python train.py --n_layer=11 --d_model=128 --n_experts=96 --experts_per_token=3 --d_expert=32 --d_shared_expert=64 --activation="swiglu" --moe_layers=[1, 2, 3, 4, 5, 6, 7, 8, 9, 10] --router_score="softmax" --normalize_top_k=false --routed_scale=10.0 --balance_loss=0.00012 --balance_bias=true --init_std_router=0.00727 --lr_router=0.00144 --n_head=2 --n_kv_head=2 --head_dim=64 --vocab_size=8192 --norm="rmsnorm" --norm_place="pre" --norm_eps=1e-05 --positions="rope" --rope_base=10000.0 --rope_fraction=0.75 --qk_norm=false --attn_scale=0.125 --tie_embeddings=false --parallel_block=false --init="trunc" --init_std_qkv=0.02 --init_std_o=0.0 --init_std_up=0.02 --init_std_down=0.0 --optimizer="adamw" --lr=0.00369 --beta1=0.95 --beta2=0.98 --weight_decay=0.045 --lr_head=0.0115 --warmup_steps=293 --schedule="wsd" --decay_fraction=0.672 --decay_shape="linear" --final_lr_fraction=0.0 --batch_tokens=131072 --seq_len=256 --doc_mask=false --train_tokens=577200000 --steps=4404 --dataset="wikipedia_en"
Below are experts of layer 8 (counted from 0) of a mixture-of-experts language model. Rows are named router (the router's row for the expert), gate (a neuron's input weights, with its number), up (a neuron's input weights, with its number) and show model dimensions 0-127. Each number is 128 + 24 x the weight over its row's rms, rounded and kept within 0 to 255. Numbers have three digits each.
After each expert's rows: a language model's description of what the expert responds to; "mostly gets" lists some tokens that are sent to it at least half of the time. This comes from a sample of Wikipedia text that the model never trained on.

# expert 35
router:114190133080097134172163144135135133111063161126178100121146108136165145122139111143110145117133149161107125120199125151128101146119135117135103090135169165153109135107126125149133130099095147125137152131142089081133147095159121137161155178107134107156100160109144127137115098134099137128127120140110135137128131136188162147121144114101134164114168154124140107101141109109128120138111
gate0:106140140103088122092171129143105142138094145136146129092130095111131098136145092177147107123121140135102179132184118124125113115114168136109128120122140176162061155122127145124089140138107128109111120114133098132126174109171108118136125159147127127163094163114139103133087116094142126141160145106118164110103115187142146141108168078133120124131135140151128131086133111088150104123152
up0:166114092118134146124184123090098149121145107140158111139124157137120152174059135102094137132154106154154075133117126105115136179117138182133119154115136102090096124132135159132119102076159104159127146132128121116148099109120115099144150121132157164137168113143129155114130126090154148143138108164141078124145121114103118101118131097135110169110120133110127136164163135173101136151138
gate1:120169143097129163084132143120089168136098155155102129144108130127145146106136137157182126095096126113119122125164154163113116134164170148119132150140130105131096137109106114150123099113104073115086136116107075117143146111136112145168121153121114126203084110127105150113090069139094132138134141150117136086096119150145138128145167149121105126154130164115132136104137110124138130159152
up1:154138150067132115136104126105073141112097130185155146110155111125116135133120169061111120115130113111099094132134144148134125135135129078126087128104120108139143108112090134102115079117112122157109141134114115134133137096154130105154138114110116125146095128125076144104089090104132143109125091149123157128106085147113129148160145173090183173113132143150148136148128106087153127130148
gate2:140101141100125097121158103105108109106079159149077125093153155157149122141154116122124149118096133109148130145167092136121148150129143117108123120102132131148124151120094177115114106115143112153167120098139104086137128099078129145177095105151113150159105130116171119144114156088132109141130066119139127132141206096142147136133141123109133125149101133114102171132149130098120150082118
up2:115141138131109082186110117124102140133103129086174136116123125140140152153167165128072153120112127128104142118127109099126135129109135162088111114096073124137137108086131109114138083107118166152135135143191138113129137073111051100132147135144140142145137082132112126159097144098137117131150127155104098164142135137103132146136119109114105117108140141069123120129101098110137116107111
Description: Punctuation, months and years inside birth/death parentheses at article openings, such as the semicolon before born, June, the dash in 1799–1879.
mostly gets: "Gls", "ي", "ا", "н", "born", "also"

# expert 7
router:076111112158122116171129122085111131132167107129135097137092111137077108169139147076125144117130160156106111140181157123121106149118146111129106157158122159121087100149121088131148129198118139118091112132101114165139100128112145129095098130131141152120161119105105106106163127101127164173114123135168128120150102132090110150114111116132071116149112124135152166163137136126143126126139
gate0:085122143162180100127119112150153169120106135129125131152103108123117095142174122111136117139137097158133145143158183081141123137170161125145143133129105158080113107155105123128154105155169085085111088120174093128118120144139116141149090132135145117124115130125153145099149120090143119142142145159117159174139102149131108115108112130141093094166096149149132150151102111128146119119189
up0:101129115128152126148108149087146155107128134126125169123121107146125124162146111121134165113122114159156136142134178097097117154160117164081140121148148162137117112182103146102154120155172131119128094127176158192135136137082134160119097101139130112146127151149120111099116161102147156148113084157127160149164121134143154105142106141156100153133126154139130169140114076090125152151157
gate1:083082134139112135117110147100113143155145111113105119102172130107122119104113145149166108140134153082162151140106124156137140114142139123152141135158165122116121137099158163128159128148115081126178144146095180133130160146119150146101171122112114136178145157136097151123167128194086156120130117137104184123125142120109126088124129129115126129125152102138127117129113182088146125176146
up1:144094079122142102122104153087114143113151113139136094167173069108090118152105129098173134119124116135167136130132107152162133103145145113102120113142150125089153122113173117121141111161132077118136109140083116119114107177132139121111147154155106179143141093120091122118155125143118164132130163141137163129144088132118100158114146126170144134182131121123166098156125139118107118152164
gate2:103115128128153066127103111114123161164136151119149145118129094131120106132153129118076155142131111121143158147184117067180151142136115152121107114145156150165129151146121094161175122135091086121115104107149120104102149139144144100131164138152179147112129098141148101120120129099136141136142111140106147154136142136107100119169102126110163114102156130104151140125116133122197085098112
up2:099156156159115133128134158190126074111155107123105127101106116141123108131126127119134055130098114132086109131159096124115120108135153145137099122134103111136202146048146081116094140116122134107114146127132098107116140155125131147112134162090107174073133128136142142143119105114140158114160139114116098145125098119136117146089140108151099158117129123129147127120136168146144129123091
Description: Middle digit chunks of numbers in statistics tables, such as 2,43-1 and 6,37-4, plus decimal points and en dashes in scores.
mostly gets: " 185", " 184", " GF", " −", " 180", " 42"

# expert 14
router:152158163158136172085133153088110116149082143120123127124154133146101107121115117122172137139137144104132107131180157099127098172181125094163119095133115119157135111200157088090142133124116143129118089168111102125160139126124143103120080139132136106147136158136117113149144147145131135147162096104083143143095140128086104167142107124141120133107110148130160171123107117119127120129096
gate0:124141145133124136108175164133116140071102127141138146163112103066089133113153114115160170123117123139155152142159142148123120114109121084131096096123098147149154108158122121091157117133126164117103167112136114101092147115131101149117130116127142181110108103104134112109134100158099103110119106150141150142129166094154095102160121143194118111167121103161164151146114125151123089101133
up0:163118184148116158159120117131101134142169137086069120131149139163162146117095155154089123156063095135148096124116129152146137127164149120143127143146146134078078128078117154142120105113124112132149134147149107145129112100129097128133140138135142127142108133135132148101156159112180132150162154137131138167124068149135145122148061121092147122109128137124117097142107163137127120135143
gate1:104132164149128121115111122143127113182115161130093099132135176113111131182129106154126167160133146119132140122140168123141109119168128127106102130122186087141142145125100108086126126166107129115114109125126090096133161138127128116132144147110102119160153163152113123161123091143082157095152109111159114117153146149126117132131160100127118153145079116108118171187074136096129087108144
up1:184052126157159083112129112134112119113113125141157126140140084186129089141138116106113128119113146130114140113137119120122145127132181134148152141131100127112100106134058123165120104091141107111164160144126123105147119131102081091146166167107144117128144110135137109123117147144131153133133166125148122125080124097126103126137118148143121123076128180165147133093140138108160171123130
gate2:122100122124134153145166130067128111139139146113122104175104137079092142100127116129125113115115105100129113179161123120162161097110150099118154140131179131120106149122091148154140109179153158129140167142124112093109145106109120125111155105142089143127111111156116137104183121139130150095149127124115093096119124105133120143143117129135165131070140123136109079103098169080116100107158
up2:157131154137129119133076142113164138127119116089141108158124131123119126147112083162111133105133185096091150107091153127167143162135188127139091111135123150120084093143099159115138111115110181109122119169178181149097135127102102143130130113169122103125111097096167123104158150150155085090141112145141133144111118113130125135141133106135147129136122145154130146067138110129123150117109
Description: Digits, pipes and percent signs in election results, infobox statistics and race tables, as in Votes | %, 47,305, 6.70.
mostly gets: " Votes", " %", " ±", " Animalia", " Insecta", " Apps"

# expert 28
router:112091125172125093087165124067109129169106140111130131127120113107133146122166122139175091141130154110086142105141126115102161120172173151140150122119090114092117085092136095128129149142105120110134136148105093148105144147119176180123142143078112125140095157129103154135140112097120093101138107092134161108128098124131167098110135151140158127093138136132113173121122101123113109107122
gate0:096130082128130123158124152117105147142131118182148146157105105134153113141136100125113109134112127152146091145116157151116152094170138112157164111111102151104173170110114143104137122118141151132110141111125140144124102105113171159140129125084097131156093163088144119104101113151119105089113150097141152083144163127145090079144152122136154107093122070155148165115130105152096131091112
up0:120149133126128130110136097151128112044124120103113151133139167153108147124118143096123154108143105100092116113117118095145109159105131153146084167135143154135092092122133139111098117121152120145136121134158135125180119150136119104124161120154140142122131115154092150139104127124128161163154128160109114160080110139086164153130094125144082153174145176134120097158142119115155177164165
gate1:102084136150133105109138130085139117156119124089158121159177114119141167132104163131154088123127151127118169112110151154094176114143153152131157125094102137092128082090112130111142125156093111125132098155133159159100173137156133156121152113090115106143098109106087158144121103122124093099137139127102143121145115114165150067109167135133158099116118089100118131141098109112113127111144
up1:102154150137108140098149163131126142125122109090099110147125153130133141118110184160110103115120126098121167114111136124090146122127153140138148112106086125122099118098133165123133143151114106121140110142144189142093171108096123088169194136120145174146129141140110139144149108162121097102156141143110146074157125150158144095166130139115136128083113151086124128169133121097147159152162
gate2:148132107124151114109159131141133143165168144105109130096103121132116111100155106174177111117163159121102173128171100122134114171127189136117161155154146122165126128133124149109154126105118099164150114114153129130139176150127133122144112134170125153100140115074119092087090090108121121106115124152138156164080145140129136135162137103117094084145120116183123136110106139107119122120108
up2:090134126139171151130083110124109126122129164155130109104143162153145153156137146100126141116084138183127081131118097136124152131152146118108116106121193129115148123121153093064158111132138108097122114128145107121132128129119140108129126128128095108134136099143094151143100100116120094120119144109129155149141150140108146159089087139153160117101057129118092111178144127116125114056135
Description: Pipe separators closing table cells after song durations or dates, plus closing quotes, parentheses and semicolons in tracklists and taxonomy lists.
mostly gets: " chronology", " ISBN", " Insecta"

# expert 53
router:090167146127166109102138180130127120139164115131143129091106157128134105155155174161126115106148096107120102101214163119150097127116136117149122110140180111131142120092115102141162148165099127139132131107107129141133117112113120151121077126139158125149102143084139114131108143124106128104111145129152166161125161087126080136114170108125132144152079116141159120135130130147115168164127
gate0:095151108175129143114135114148112135175132133188144132146153132116103127107161118112133129153106109121066117122162132111111127072154164133114094148153141071107126116115077125164146072150107109138142110161121117165104142142183081156143156137097101127137082146090127125127143104146142127110128115154141086152103129161124170125131130134131117118143135155103124134130119141139098124171145
up0:088145163144118147115156115135128077157163122146146108132119159141146100132179118135113130130069110108061092114167161106145094107154163101132109083129157124117106108114099126140146103138058099116153122113116136191124166164151113139151114142114124103180100109124163097087114142113132147099141133122147137152136120121116119124113127128151118104129146142101134132133128099147095118150119
gate1:089162125165142124122176137135117152130127131126108139119109171129127146114119086155190129125121104114073129141157154128118179120121157151122122090141139120134155087114191150148128128113149138163141127117114097150158147164125137167119130152104135145153096141167112100139125135150122118150132148132139139125065133097121080143145133100145134139121152171078154146081178097139131127149134
up1:123156112145198141142128141137141136117125123122137129109144140114114130115152110115146146128164150096146168141158165146137128138143103136121156146126141091088174128127141091088086121115159102158145123154111162143158144093139167138118134157128139157130108158112124091159109121107200136177137150131128120147140112088135114150129108126133182081092124110092129183142173154103101142124133
gate2:109150135144146127118159123112126101150156141088151125136114125120095127148067119135140162111154134115100117133165063157172108084112109129144088104140121125121170118131136154156143129126137111138167080135097105133128128137091128160095099120096111134121114108097148158172165066103155116123119136139121078127120115088154159102088107135121146118119108093139159112107134133138162107086126
up2:082144147126124114126142118113150105135148144141143117111102140111122158131125090142126120088128121066094137133150079134159138115117123145131093146103129128120177081111114141157135122140099117164122130092103090168157108117127133158090087112127155111167133087092156117158141133132126112097100143167150129161155124096166146090088122129126067095103129069131125105139135158131122104109128
Description: Periods after initials and abbreviations or inside decimals, such as P. A., a.m., 28.4, 18.2%, plus degree and prime marks.
mostly gets: "′", ".", " Mr", " #"

# expert 4
router:134117108079117165151149112127115127153129178099128169128129133123095169144107161134117152172136166144120155193160138121135165136147120139079119092089134134165147143108126154134139142144137111145103136148146149135134127142129148105154140139121158107159131167186131153089116162155136173134113151121109103159097146132087098131112142096117145144139134152100141171094147141079126103157126
gate4:113113104079169114130144106150146120123109119115110145083141106050128173129144122109116122105095143128113150148126111121165094116131147077114129127128146129150167120147131123097121128114142130150083165121167087126112158121126084137186080142131136135100115123165115114119075117165151146113119128148101154090134072165139095109135098147144111112127107150109121151113134128120163124123163
up4:143117097140144142130148096111145103097111155118147147094146127173069130146155182143144115120139146139159097115136082127187139156173134148138122118131135090128116149105142130098102123156150124123107153100138126140083157096142101120130141129154112086123133123133146120144142094144156126105143110120131098116126116105111052103119179180169091109173141113125130140104108148093119126110112
gate5:104114143104135128146116125117135125111080159113132128111101134126100146142139132147121161095137197114070120130158078121074110190151180134126109139103152116125119130146138166183126153113126131127124125111103136119119119139134145134116115115116111128137139131111135119108169105161108091068121110124163150131102188125097158081100119110182124151116147131126150113109103130142148100137089
up5:101134143096104144117147139106147175118102161122103107127145147154110100134141180140092127161161113157188133144144080146126144136155164105073106156105117114071113125132136139111167151128160123152112134111096156110137126143125141134114102116123132145089122076120100087111157159126135109158108147145161119129100141122122132122144097116129163144157106110108126144131131077135123079074111
gate6:139131137142122130164143122107189152154144073160141122092140139171114171144134164148163083108110151128093129150148192149065134143136133159149159141132151137099123176159141136121140112100110142116132167112135149097130108153139154149128152135085104141172103123129103119112121100136092170137101097136143128151142125148126133120104119117098152080113105137117120124153126126128163116143081
up6:105136121125159158067132140147143109099138132117106097165141109098128127143157131126126114092117153167127133125139134141101095124096154146100141147156118117113130117138143119135143155115129106173123130161133121137091148139113066070060095094150085125128144126131145149180142141102129110107106119124101119136088166112116152125115156154157080124156112133109162155111084129105136129069139
Description: First piece of a capitalized word at a line or heading start or after a parenthesis, such as D in Doubles, Se, Rep.
mostly gets: "De", "Th", "Se", "Ad", "Rep", "Billboard"

# expert 40
router:114183149157120108170111127113105151093104097134177119143123135165095097075163146098103115169153129152130120127226155131122126166154145086146094092147107156106106101145151087148124131122091137154103116113124095096110102154118102093120124157131120114134146105119139111130138124101163104149140135118110139138118121130113085136151113124136101122128130105133126138161146116093150125153137
gate0:178108109110154114103111161109128169136085117147174158126129140121111119171100076130165128130126105143081153149171143161150127087125106103109133156128141133134061122183131149138103149150181088143128105129115141092141113136136118139131077124139114129130114147142102130159113128154154117128122145148144148129147142144125117142112155090118154082092126140172138135130152160118070136126130
up0:140135147124152149143112122147119139144100151153161165146104149176124095132146116134167098158139091146120153126195137111128101109111137099070089122108122118133117144095173142112089108135110091152117073134111136129115087174146131119108143128149112123126155167142119099163120102137164159139102150131136121093143111108117105146118143130087139144127113094075105116158152131082091148107137
gate1:098143134139102113107101129162132131107141092088122177134072125105126110129084132103137101119135157112108106103098123122148114143181140100122127117156091146135147091129104133114110109121130110110122090082141051150105115126153125133123127131136109155131134116095176102147126130144131143141106152097110101191110111126159090097166138137136105112119083115113133111130116123068116106124081
up1:116128152119137149129116056147142151115136135139132129125113115136153127143120116184137102094098124140175145144153161147095099089131138152128134099130132150138145121182124129141128124132104073176098128122134136115119109164138152127146140168176179124187138134140120149120144122118120163108148103122105090096166122089107094134105121105102178180117126142134139148102118149124146076123116
gate2:099166137109094125127100104085118102120129118117147133136152165125131141108142162148125108108134137141122148130175107134108083127159096107120139097124108152188119134143144120109122121121080104154103125111137167145104150143123110131098112104099089124176071170139151108093144110147090128137092150066149082168140122092162092113155143134158129154136108130118111129165119133155150132139149
up2:142092151166152110128122096130144087110144136135067120118126134094129124169180076139137112136113136132152149104146138139098156137117164154170140121154110120131190140126098090154122144134124113119107153149159114160122123140119129112146128130156113119115181128130147140096100140104119128118121055124149147114134118156118099140087103163144096149121138163150122173080135094164119094153127
Description: Digit groups inside numbers in coordinates, heights, areas, times and vote counts, such as 1.80 m or 41°40′00″.
mostly gets: " JPL", "″", "43", "00", "42", "47"

# expert 43
router:117134140165168089097146133105133142134090142140111126161142114134145165136099152133129108111095099101086164112112133104100164105143160154124182119121117104119103091103126121101114130150110116113141110140147148179118167107138147158166149136085158162157103120118112155137137103134095096112147075124113145102165098119158167098111149120112152120103154129131138154178134112107129182112145
gate1:122166139145131102101157104100128132139113147100112133150143118148149169135092160172149086146120130134116141118123147127073160109168157120099170099101086086080114090111131142121139111144120123111108107139116151184115159115160149128138175138091119133172097098135096137175148121154130105111159116106115147118138114140161145097108156129123140125090122097105132143153138111088126147162158
up1:103124144150138129123153147111123131141132130077117112117146143124163131108093157170137084169129153120112137113131077127115157122135164147156169138102082132125125116089109118117090151163108087123126136160120181100117135130106122142143153144112141151153117156154127115165154097159172073103160112133102146086127148114141159075076141109131165103115133145081101139136123119141140153119143
gate2:131138126083142138127153110133121155123102117122098111146125208100109128103094127113141117139139142168124146142138120134121162140139098132147139115152104186125108116124094152146169127172117112139142113155130182150134148121169097120115140143128141138134096181145160154123089072119139136154152088142129126152124182145150101163104123154148146130114105146096168118144101110112135113174170
up2:113092092142125129142098132118071114158180083117171106111069113162133109133149115111102126136145116167140095141112127154113084122112110095099134140104128114141122177118167101112117123132112125109155128111123106142068122117107122141124149103127112142164121169091167117152108159148105114125141134109100161112114085166158123145139121127085156136105136136182134163134116123106118174113135
gate3:080111131118125115134137115140132116127105148161099136116105114124117135141169133126129092124153128142123107130136178127123092146086142116113107128136104129110106084157069164105150087167128088099126147105156163159135110170143174146130100116127095127103139182110163097119110127127118153126115120064105145148161117154137088144181162139111113124122096109142114148150113141139144105101080
up3:140088118122108123156108107135139103169048101127134130103097101135131138173155079193103100077118107120107125115119161101125162109117096124125128132125106130119106086122174148137133097103106118106118133129141124153141117130122162134154125122133092143099117116102149130160129074113118106133055130120138133145112107128119123112132159149067104106145086126119128149147112137126102117094111
Description: Periods and commas that close sentences in biographies and plots, plus given names and titles such as Charles, Earl, Baron.
mostly gets: " Charles", " Elizabeth", " Earl", " Luke", " Anthony", " Baron"

# expert 25
router:138154133134137133110133137142071149094092185140102091141131158145144105126121119141133106137171146097127141126141154167144087133121129107142144084129126133102124141141162128066111132133073107136089098077115124106120078123117099130172091100132154084154130146125140088135141153162132121130170137130112121161100160105111126119119109127173143146149076132113139141140151113175130152139132
gate1:065130112121159147150138138094153110094149112186171130116132135114114135129152139098129109105083132136130131130166099125091155108166113135158129120150097100136143133160143138132144125146164113147099120139092089159115140161119093118154088111169112116116093136139129136158141127159149155128143127177156160125129115127131084106089172099134131095123109148191138164154145108147136103109146
up1:133109175135106118141148145117152148152140125119083128139150083129110131115100085123156183119101133082162176137137128133111140118093145128164168117126109124129113143071091130185101162154117115115133099166142128131111129131104110201177137115144128147146090119122154097126180130089131168138093124141145147130095125137129167115140124118115147127100163141105140135092115119124105123116140
gate2:104120130158186118095132113129141138120116133133138113122102138136156124145119100122150069106104127129150157130120061116099135107099171100148152125161108128098149140200150106079134149160137101172152138128152091110114142119126146153164165107105109161135140188112144142163099115109114123137169090163152143092141144092109120131167149146125124114121119140139114135152117155121106140152132
up2:087101171128129124073112118118117141141135147126179140146167114143153105122119095100139132158116126097158124146128099125163089155157157122126154078120078106149147118110137132113146107157145129142144113113140121134090108138126076151128126139120110116161112130122162131170137130156157146124154090145122119188135124097117177116139108117139130079147084124105091145057151123111147138109118
gate3:142124154142109134134123173115153128111156150134142131191163084139135124119151120099131125166163129122139158100134088154134137103119138155132129126117122152096133089153117134117130117171110106119127146117100093109174119150136111184138115181147146073122103140148143143115117156178092115112163112168108142110145126179143138155122143097136143154131122144146102099141102076165162122087147
up3:129089107161141104150117112129106119131128140159088155123138127116116158121145138111099152128112143108107120149069118123115124126146109114128138107133088086126111098127110135129126103139126150130125133115130139124131108171065120115115143119080155105133112163099105107082159126103187160177096098177141117124146140164131183139126081137133144093130142130094107152168130174104112179121148
Description: Dashes, colons and line breaks that begin or separate infobox fields, such as "- Website:", "- Conservation status:", and taxonomy entries.
mostly gets: " Website", " Clade", " Animalia", " www", " Occupations", "family"

# expert 24
router:116144138116160125134174167134091110166140162105092121136125134117118086150112147124109117088144126085148107145126123166149105123102145136177159114108147098073113158136162116170161132118074124083142115110130119095136084167092105151120113146123112110154137129093093091148147105112149141144161121112122130100120116103112159100141118143141177076122131084159114132146113128128125121110102
gate0:145146178101076128133109139154108102132100122122159147160162120176121116141136119134143137111089136089125140137150131146093149146096162098116181115120141156138098158170157154159134109116126114138119094157128151129116140123142111141107132117133099128172118119088126116135121121133186101125118125138103135157133178123174116136078140147156143076126107122166160143119108112168169142078111
up0:086130128103164140125089144155098094136142104122135107172154146104130123162104084125157144124144098142150105149112130085118116116176129139141129131131133158126113138102128131120088112114095116082113092129132116113076128151127155094151114132128131118091102128163174138097105152168148105178127132165175123133164158098109083133160122130147139129138117116061121149139092102126098152116144
gate1:087163088129103108146146102145129123107107134138126100096120117103095169128134120140135147139121231148147126145148140116167160133167123156133121142105104123124096092116097121127107097121155112170145129142126145099118121145165141085124166129124174169112141107112159107144142141127145155122132177145158102134143122138125135115157167096123156136114125157144142179100117124140182144109115
up1:176128123130112107121133128075143122132136118113159180122140158118105138136159148112127145096111118151112160126123130121094100112103193113097105146090129127162147105111128144140143119128155168152112199133119114147094139086104117154141085096139083118090139091133108160112117126095131079101128098138122125124139102140111133151088134134135148133172123124165098103087140144074118137109145
gate2:131094161122109144093142099131154126110135102089148128144113147108113117128091148123126115134072165144126110158135126156127129105126189118164157129136111155137092087158145128137098138093142141145110118115146137124094091153114115196092071131131127131157117101123077089138112122128146136138122130093185148127136126124128116141107109117108139121112104142182119157150138130085178157169111
up2:138158179137146118138121120088160147177143112115162140144157160088156147094131152145151114122101135144154154105152125146084120126121157160135163094118183134147117130153157138121148130113130127128141121147129151142122115179123141167145074161095132129115122144165182156160144090140107145127139097184134073098134111111133125155132120103117146117134130111178132075120143120147113134112123
Description: Dashes starting infobox lines after coordinates or Built entries, plus place-name nouns like Street, Avenue, Park, Historic, Railway.
mostly gets: " Avenue", " Railway", " Historic", " Street", " Park", " Elementary"

# expert 27
router:140091127091124132148158121088151102107141075132099134105123133139148098171126132102142145131080095113100114168185096167129130098085135098121153104118100117153114160111157126134121144122150153160157152138111149156147112125168142142130119113171119128120152093156153166164135139117136138147139161154154171133119100126142098159091117165163141123117139117158153130113092144086120124096155
gate16:131140104147127135120152138113067132155138155134099172102116168134150154198128162119155151157137151145116126128149157139147147129132172129096174110119112128127136177099126111157109127150102117112168130161149152150148149125154127155131109116123055143134101118096127158114136160102133124135173112133151146098180116097147117109120152129124155122108121173107117096145124144104096079122112
up16:089128143155131126133073127146186146101084083139181091147110137131110106111113090142124100088178127115139113104103131077130082142133127140146110123142124160107118125143106128090162152090110154117086123090092121138156140097095118153077152143127132123121126151152121091147112102140105127151099138124106114163089138148102137118152128125104131139186131133130150090122146120133131155146136
gate17:099110094133129120085175114100158102120143135178086149161106105098099160111144123113105115156119151155146166092156085133093113131165175115136127144143132138115126137110107081133141112163132122106138116131135153134093126153126142141162178145145149137118148106126137174148154155126158165100109105176172102096166137142119118130116150114094126102121131107143162190108118149123121137131122
up17:118122123141177125159167143103136163081160104147127131090112125164128127136122137139128130129108128160101123084132122142069156120137128075144159129139148127159104147105127100112144123165127153150103157129102121134153121128212144088183167134176159167140130099145144166150117169130128123117134122175127154140147129160112145148095097128123121129154156127163116138113099145100124138123137
gate18:165127108092166128119165098125137163134129127146113150110136163115152163159121130099211134153127144119094120167126121130128117116111111123114153130105124156182096116117134178134124150123157130147161122156144124139108102090125115172136120107096086101140126145146162113141139133129138086100141133116146158156120103124103095132090130100149128168143099060142135110074123155119156112109115
up18:142138137169120126156129135118077133144119150091140152149168121110099126118109118118114142115147132105160153126086140112120208113151108094107121132131181101155128153128121068120119128160130069145089142096135176133168109129107092165112154134140141171118132136087162147122136109151168151141105136108109131133105125187152125123135121140147139125120085160115136134099156132099118122153133
Description: Capitalized opening fragments of surnames and foreign proper names, such as McC, Whit, Har, Man, often in lists and tables.
mostly gets: " McC", " Mul", " Whit", " Hen", " Wy", " Wat"

# expert 37
router:110108125108107132160120120144114143102104139136100104142153125183139118109113125170151147104092155127139116096170190109109104077172121122138181113128149100115124107135124146157112140144139110135146118128124137122131089104124100108166138080091131137113126108133144123112100137165088168165155151134151084084164138178129143158153131083151116132128146154112152121084157139150108139153127
gate3:131141126132094117119128149079116178148110144104178146136112102105137158116081124102140139089117113149101090131156135086160165107111174138154118147155112138154139157115093107118105132106158123154168096146080139106187141112155114114153144078094122143146122162108118094121090189129115178128134109098123136144134114132092113115144150125136125135119156110142139140131156137109142102118097
up3:132119139141124110139138140107133140115139167122113140167172100147168149101131117124147124163161173123169116115111180142149163128135180129132137120131138081123063125131055114140155122129128154111119152144114117127098089101145091105139128113139134129185127137106178153092140126111144140171142143142125080102112141176145145122144141099129078143120119127145159134149162134133159125134159
gate4:133106135128120090134117093092125151173115123102111150156185149112103156119142126111107136135098112133099141130149089076164135143166140143139172130180123139109132143144125142112123108155174128051136092143123164138161092126139137104173137099117084122168130141146143115080162152129096141127136130122136143131128112139130125129181137109157101161160135089125119132146119145126166101138155
up4:132143137118147133148162144120121169150127136090126115168160149123112136095116142171100148141116149194134107132161143122125133148172144158145157142144135138154124169134113167111107122155136146101151072149105155176120096141160104107142099104146107151121146121178111118096142115138118150126104142160100164080144138144104136105178174088169118148146120107124153146118158117097110132147146
gate5:085173154122184129147123093125108115170102129126133151068139112134143106165161155153117128155120133120118104134139131116116142160133110147132113147089119115104142136121069149132134130138121103087139107134099146156081174131138098173111134120170127154134132134083152127143091103123197075132134154130133163134158128111105124125091159103145154105083142121138114117166143117105128116129124
up5:129117111144108144110150152145158129090130110113122130160153119123141168130097096114136151115102118151157150130143109128152166166093121166125146100128125150120108154147092145106122116138087206132139116131116088128120180157143137112130141158155159146130139170164144116112189165107108157158144071117107113147094142135128123113132154155181134126118086147135151144151085108125116098103131
Description: Slashes in pairs like his/her and and/or, en dashes in year ranges like 1952–53, and blank table cells.
mostly gets: "/", " /", "  ", " Since", " Euro"

# expert 10
router:136111094117117119136151101110133099119172109158147163106084152127136132116145117123165075118123103131094139202112144105154138070154125145111124141116093138140123118098138151165089130149148096152126135099156142150124135151090171097134147138110128109120099175164111106116107136113166169169126142089133115158154122118147096164112139106173145101111121118119139121147140121107111078120134
gate1:111097118126112125151148127170116188122118158071167141132132143151111110151090139071160145111098134099119122154125183109081131132163112153137126154140103116148127105117112165136125086161112156113104126091146129147147139150125164137107089099113151131103175142167158102152132094160114125124127121104153132095114116097129134107109124062102140134161112108111147118135095139150114105121131
up1:113124102120151168137137157128123166093139110149120126124124132134168092108090120126110092094138090105168169113124158152189154101114141114130149098145141116138148128106092151103119119145164137117110129120118153129118133122123173130138144124151139057162128136094148122103127185102145165148130152115107110173156114092114140131112116124126131160067095145102157114138166116140104119096165
gate2:112120154115223159147125147142126141150098161134145124104076083117154099126121109146100152106125149148185134133138138128131093132142158128140106117145131127086124102134109111130138136097165146138091135150132078128131126147138145130094131134124122147125135136162102151101079132158060082136145153125174113143126143123154140135121160085133107122117130111135120099151074151141142124099110
up2:144115158149120153122168126094077121159136181140144185122075105134107143162118115149139103133088110080118104136085099110100153103147110132149129088121100099138121160144146163140122129152106076126119146132141141195129127122131161123088138128094120127143126123187123091143125157130114074130138145139124148162135116146139123158127104107110147125077119139152145125116112147131124107164137
gate3:101099116132146114122149130134156117155104137165135147140080131099143118078121104159141121116121094145089127131137128142128122116138151142118168175145160165122193134124126123165161135123097073117138141158147136131101134150141161139139117115098138170161137162125161100134165139158136133128126100095112150103092121142114139151122154124094092139075098105173152114152122165123059134132118
up3:105124127116111149131110117126099142096125145072150165119140136114166132094123109123135116094113106109168126060114146123145138099163115140091151164124094093134124154137158127149113156102112150134092132121168146080146121105171102147129104152144112175120095137111145134140157141160087117114097147126160149124106096162101142121147134135124128150173137167098171086125116074120149136127103
Description: First lowercase piece of an evaluative or descriptive word, often after un- or inside quotes, such as bro(ken), sh(ines), det.
mostly gets: " det", " exc", " sh", " conce", " dr", "wh"